Experts of a small language model: 50.4M parameters.
Below are experts of layer 9 (counted from 0) of a mixture-of-experts language model. Rows are named router (the router's row for the expert), gate (a neuron's input weights, with its number), up (a neuron's input weights, with its number), down (a neuron's output weights, with its number) and show model dimensions 0-191. Each number is 128 + 24 x the weight over its row's rms, rounded and kept within 0 to 255.
Before each expert's rows: "comes after" lists some tokens at least twice as common just before its tokens as in all text. This comes from a sample of Wikipedia text that the model never trained on. Tokens count by the router's weight.

# expert 138
comes after: "\n", " |", " N", " (", "E", " S"
router [146 102 103 162 107 183 127 108  83 106 176 157 156  76 104  90 142 158 155  99  92 111 101 109 124 129 121 107 140 113 117 170 130 110 164 138 121 133 153 164  94 161 116 121 123 122 159 143 115 138 146 156  90 121 136 129 108 127 164 107 144 131 124 115 157 146 113 136 124 127 150 181 100 116 115 113 128 128  96 140 118 135 159 110 161 145 146 141 105 165 168 170 165 121 148 111 110 119 100 144 172 107 161 113 110 102 125 125  98 116 138 144 117 144 107 178 124 111 169 147 122 141 122  82 151 143 137 111 106  86 134 173 153 141 121 109 161 112 118 158 120 102  96 112 168 124  79 136 143 134  94 137  86 147 160 142 146 105 129 121  89  97 139 113 101 129 124 129  91 127 157 131 148 164  91 115 122 121  80 120 143 137  79 149 122  85 142 114 125 123 132 111]
gate0 [128 100 110  99 168 154 123 134 144 128 123  95 154 119 134 133 143 134 141 123  83 131 128 129 149 137 132 107  73  91  92 157 139 122 132 119 135 136 181 118 129 128 127 152 152 151 135 141 147 139 115 161 155 112 107 111 139  90  63 114 123 154 135 142 124 111  98  70 150 158 177 126  94 113 118 157 165 133 121 161 147 113 107 138 116 143 161 125 132  98 112 113 107 161 133 171 167 160  99 162 176 121 141 151 121 166 156 145 105 106 104 138 139 145  98 180  69 140 108 143 116 113 153 114 143 147 137 122  97 124 107 117 135 145 123 115  93 150 195 130 147 139 116 141 140 171  99 117 140 127 130 157  74 156 142 104 108 133  92 142 150 105 119 108 116 130 151 158 157 105 109 126 155 143 147 121 160 118 104  68 120 139 143 146  96 153 113 144 129 136 136 175]
up0 [ 95 115 149 122 110 155 156 124 143 113 142 144 129 144 140 149 159 111 172 123 141 149 117 183 161 158 100 147 148 116 124 103  80 121 154 141 154 108 133 105 133 152 117 125  80 161 111 112 120 117 153 147 131 107 134 150  99  86 138 125 152 107 108 110 125 143 122 145 155 138 122  96 133 113 142 101 134 174 120 141 123 161 144 152 134 153 155 117 132 102 106 157 168  98 123  93 132 121 132 119  88 124 170 142  99 103 113 118 127 101 159  68 170 110 155  97 144 102 103  91 105 134 156 145  89 107  92 108 116 115 110 153 117  87 171 135 123  90 109 154 157 144  96 159 116 148 109  82 130 154 118  95 130 126 115 140 116 129 100 183 149  94 112 116 162 126 157 111 156 140 179 171 151 107  94 130 147 128 116 178 116 115 169 124  98 122  93 102 126 109 123 141]
down0 [160 113 105 146 111 149  84 109 128 121  78 165  94 141 177 128 151 145 125 138 183 161 159 120 129 139 144 138 120 169 139 122  99 109 156 114 119 139 123 122 124 146  83 150 161 117 107 140 124  94 142 117  99 159 115 112 103 128 128 124 104  77  98 109 109 137 125 165 154  84 138 101 138 122 130 119 162 108 114  98  96 147 106 105 153  98 111 117  87 109 126 151 152 160 127 134  77 117 162 111 110 126  94 111 139 152  99 105  76 126 131 153  94 110 126 157 118 136 105 126 104 156 102 146 126 152 135 146  83 127 141 119 121 135  87 127 178 165 152 133 130 124 110 106 159 117 123 141 149 167 121 119 144 141 180  89 144 136  98 132 128 135 105 154  82 116 157  49 157 127 106 141 126 111 114 153 127 135 135  94 184 117 121 106 146 111 157 126 153 114 134 142]

# expert 237
comes after: "S", " I", "A", "E", "I", "C"
router [144 142  97 140 119 112 115 160  87  87 160 183 118 153  92 125 155 116 152 137 110 124 117  64 112 103 125  97 129 153 110 139 104 118 130 158 119 170 130 162 159 112 119 104 119 118 139 120 122 162 135 153 149 106 109 119 100  89 134 120 109 138  73  97 158 152 108 179 129 136 156 110  74 102 124 167 145 150 102 152 122 127 152  94 167  84 119 134 106 169 143 127 146  98 118 125 110  81 128 131  88 137 167 110  74 141 100 126 125 112 159 144 105 107 109 150  98  93 140 154 115 145 122 103 142 152 186 138  95 124 123 127 174 103 121  92 132 116 138 138 131 151 127  99 140 155 119 151 124 108  97 120  74 143 111 162 106 104 129 103 134 130 120 133 111  72 114  92 131 120 160  95 134 134 121 115 133 145 118  92 126 158 104 141 116 151 141 132 125 157 118 146]
gate0 [109 130 100 129 114 161 112 151 152 111 126 143 140 132 113 118 127 119 131 161 136 170 126 147 131  82  72  95 111 149 131 112 164 161 121  88 166 138 169 132 103 119 126 147 165 108 114  82 129  87 144 154 121 137 142 111 134 126 131 118 145 138 106 139 154 137 187 115 142 121 167 137 117 159 136 138 117 120 101 133 138 134 120  98 116 115 157 120 109 140 101 133 110 167 187 127  93 105 112 155 105  98 140 172 105  87 135 107 120 172  82 176 140 113 131 120 116 151 153 142 112 117 131 122 111 115 114 112 139 144 150 106 166 187 131 154  77  86 145 141 144 110 119  98 135 133  88 173 165  83 168 143 136 120 110 123 125 134 138 124 128 132 162 140 141 130 157 146 207 134 140 124  88 143  96 109 111 140 126  98 144 133 147 133 181 133 138 115 139 142 165 112]
up0 [145 118 114 140 129 127 129 141 124 157 125 128 111 118 129 117 132 103 161 133 153 119 129  69 115 113 176 141 142 139 116 116  78 143 124 145 140 132 139  90 122 117 160  96 144  87 125 127 123 156 130 101 113 155 136 147 134 141 130 149 104 115 158 141 136  84 154 171 100  99  97 134 111 143 127 124 113 118 127 143  96 135 149 125 216 150 120 138  87 133 140 114 146 188  80 129 179 190 142 106 142 165 125 123  82 102 133 128 124 148 155 100 128 124 130 118 120 146 162  98 161 120 120 187 127 142 123 133 152  98 133 146 145 110 102 145 159 139 123 119 145 133 154 144 121 112 119 117 161  81 116  84 171 142 145 105 100 120  77 167 122 100 116  93 100 120 159 122  81 113 149 150 177 108 117 112 143 133 152 139 125 139 123 160 173 133 107 149 129 132  99 161]
down0 [145 109 133 140 175 112  94 122 129 130 169 133 138 188 140 123 148 123 126  85 107 133 134 111 114 150  86 132 139 175 143 104 121 138 148 146 123  89 167  94 127 153 108 138  93 169 128 112 155 139 154 124 166 113 133 142 159 146 170  82 136 156 147 126 103 118 123 115 107 191 110 121 159 154 149  86  78  96 113  94 133 127 148 173 130 122  85 147 120 143 115 109 145 148 165 123 136 116 136 123 145 147 138 145 111 132 131 143 144 142 126 145 136 127 144 150 115  93 168 166 137 126 136 104  93 168 142 139 122  83 157 161 106 132 132 172 135 149 131 144 126 151 126 108  81 111 128 123 114 160 101 174 111 136 126 146 163 162 130 133 159 122 110 139 134  95 111 170 127  95 153 126 133 163 142 138 127  83 108 145  96  72 117 197 134 118 109 141 125 112 122 106]

# expert 95
comes after: "S", "A", "C", "I", "R", "P"
router [140 125 105 130 128  98 115 142 118 126 167 138 111 138 136 117 125 173 155 147 112 128 122  56 107 143 178 128 109  93 129 167 109 123 111 161 103 173 134 170 122 133 103 140  92 124 155 121 112 163  95 169 176 140  98 129 107  92 120 103 107 138  83 127 138 125  74 151 128 153 147 135  89 112  98 134 148 117  84 147 130 123 157 147 137 157 110 126 109 137 148 165 129 116 137 143 164  88 119 108  97 141 117 100  95 132  93 126  99  98 127 142 129 106 115 148 122  95  80 165 113 140 147 132 174 138 170 138 105 159 126 105 107  89 135 106 146 156 161 132 106 116 139 121 148 164 126 140  80 134  68 123  83 122 140 130 133 101 116  83 123  99 125  75 122  98 117 109 140 121 163 110 128  88 119 120 120 122 157 140 121 137  88 107 110 124 129 130 130 108 143 106]
gate0 [158 107 149 129 177 133 150 124 134  57 126 138 136 123 136 132 114 124 103 103 135 128 140 133  96 142 142 153  95 114 144 129 120 101 144 141 114 115 144 108 121 149 131 132 122  78 114 125 152 147 148 121 139 127 159 119 103 113 145 126 113 117 113 133 138 106 103 119 119 176 140 129 178 148 136 100 104 119 121 133 131 110 164 117 123 125 168 145 164 179 143 118 117 136 120  93 154 117 153  92 114 132 174 123 123 108 143 143 119 148 171 156 133  87 102 138 146 174 162 139  67 133  97 109 152  93 135 157 149 129 120 150 136 167 123 144 170 127 185  92 120  73 179 120  97 158 119 176 144 148 167 132  98  92 153  69 171 136 146 134 130 129 150  98 138 115 141 135 157 130 138 165 125 122 136 154  82 125 139  86 135 128 126 103 118 124 134 109 143  68 151 107]
up0 [102 135 145 139  81 149 142 128 110 134  79 105 116 106 165 107 127  58 144 108 122 151 134 150 181 125 123 138 126 144  97 124  91 103 123 146 103 135 126 132 152 137 103 157 151 131 111 105  94 114 127 105 106 139  99 135 121 131 114 174 104 140 102 109  95 124 125 170 133  75 139 144  85 127 115 144 105  85 168 129 173 142 104 125 106  84 117  97 116 118 119  99 123 120 124  91 129 120 111 120 150 117 142  77 114 135 145 124 148 136 156 134 124 168 142 105  92 105 109 131 153 121 146 108 125 109 132 108 110 161 151 151 130  99  83 114 112 118 116 185  88 152  79 111 166 134 127 117  79 133 122 185 165 132 125 150  91 135 114 128 150 152 130 157 151 113 110 167 155 113 149 102 132 111 107 170 147 141 136 141 123  98 122 158 127 122 117 144 142 149  63 147]
down0 [154 115 116 148 103 148 114 138 131 137 118 138 126  98 140 149 100 123 181 125 139 172 170  99 125 149 140 107 103 128 141 132  92 104 128 166  73 116 138 106 127 139  83  76  82 146  93 119 120 108 131 144 137 127 135 133 143 138 164 170  91 143 121 137 105 115 149 102 186 142  99 151 120 118 167  81 138 147 129 108 116 132  85  93 102 135  97 127 128 128 164 139 108 126 118 136 101 133 118  99 127 101 113 162 115 114 116 140 113 153 123 112 147  96 121 147 116 179 149 132 107  88 106 131 158  69 112 166 148 151 135 120 119 104 137 152 116 184  99 125 153 142 128 159 164 108 110 137 134 141 134 127 135 105 140  90 130 107 155 182 101 113  58 101 122  98 136 119 127 117 115 126 103 136 123 166 138 168  87 156 157  97 129 135 114 170 146 148 154 123 137 124]

# expert 172
comes after: " p", " P", " c", " v", " the", " m"
router [116 158  87 110 135  92 123 157  94 150 164  95 149 124  85 133 120 142 135 160 136 109 120 130 101 161 127 112 145 169 165  91 202 179 146 140 164  88  99 112 144 130 148  84 137 150 144 126 162  89 142 104 146 110 143  96 170 136 134 112 131 114 115 133 149 127 131 119 108 126  94 133 153 116  95 147 130 161 113 159 103 104 151 144 131  90 106 136  91 140  93 125 136 113 128 161 140 134 140  71 120 151 145 191 149 137  99 135 104  95 104 159 151 144 132 134 116 118 118 167 125 135 112 109 126 148 125 161 122 186 120 154 125 141 140 129 110 111 119 110 135 133  94 105  91 135 108 127 131 119 144 131  75 157 138 125 159 145 112 127 136 147 142 132 130 123 132  83 113 149 122 139 117 133 115 136 116 129 123 159 142  90 165 123 132 150  95  76 121 149 111 204]
gate0 [143 197 126 134 143 128 146 151 145 137 117 131 137 163 143 124 172  92 128 118 130 148 126 125  91 153 124 114 117 133 168 123  93 146 155 115  88 107 132  90  87 141 161 122 138 133 150  91 104  93 145 114 132 161 107 131 151 145 115 129 130 162 126 148 170 137 140  71  90 109  81 139 164 137  55 139 100 129 116 120 105 120 110 150 148 123 161  89 128 136 128 109 105 146 111 139 137  99 131 143 122 151 152 156 137 143 145 105 111 146 171 148 140 169 126 218 151 155  94 116 139 131 129  79 169 140 120 106 129 147 131 117 103 124 115 135 117 107 135 130 166 128 116 120 112 103 129 116 107  95 136 109 120 111 142 120  81 114 104 132 115 139 111 108 134 127 128 113  67 164  68 107 128 114 135 135 134 159 140 104 122 117 113 127 123 110 148 130 129 105 161 195]
up0 [ 89 170 115 143  93 140 102 110 120 114 113 116 124 139 179 122 132 135 126 132 114 126 122 117  99 118 123 108  87 152  90 140 113 110 124  72 149 105 106 116  79 133 122 164 162 136 115 125 103 138 131 152 143 173 147 133 131 134 117  82 128 110 101 139 116 123 134  63 137 112 140 152 107 153 128 124  93 119  85 149  86 153 152 141 152 137 160 105 126 106  96  93 116 162 142 106 114 165 144 137 133  83 159 140 171 124 134 127  92 163 166 124 140 145  98 120 157 130 115 118 103 125 131 101 141 147 101 139 124 119 133 107  81 100 108 125 149 123 146 143 152  90 138 124 132  71 146  77 108 134 145 130 145 110 133 118 145 152  73 104 125  94 112 155 131 141 141  91 128 133 142  94 114 139 137 130 116 198 156 164 154 123 133 142 148  59 137 111 121  86 104 151]
down0 [117 122 141 130 133  95 135 172 184 107 103 112 169 146 132 110 131 128 114 119 140 129 143 170 140 166 165 112 105  87 127  72 130 136 122  88 151  98 134 109 126 153 138 157 161 164 153 141 131 103  80 116  86 125  93 128 139 134 145 119 117 153 136 120 112 148 123 104 116  92  92 105 103 145  60  93 103 117 159 182 126 107  94 148 150 153 138 121 120 143 167 119 167 152 134 136 135 129  79 135 123 108 135 114 130 103 147 120 164 112 113 134 134  33 128 139 116  94 138 109 112 159 124 145  84 107 150 112 134 126 113 139 110 133 125  80 109 130  89 114 166  95 160 113 150 126 100 131 121  86 137 156 115 116 129 146 135 115 109 146 103 103 116 167 122 106 156 127  87 147  99 130 146 133 151 147 153 110 161 112 135 108 132 135  85 114 122 119 119 151 113 122]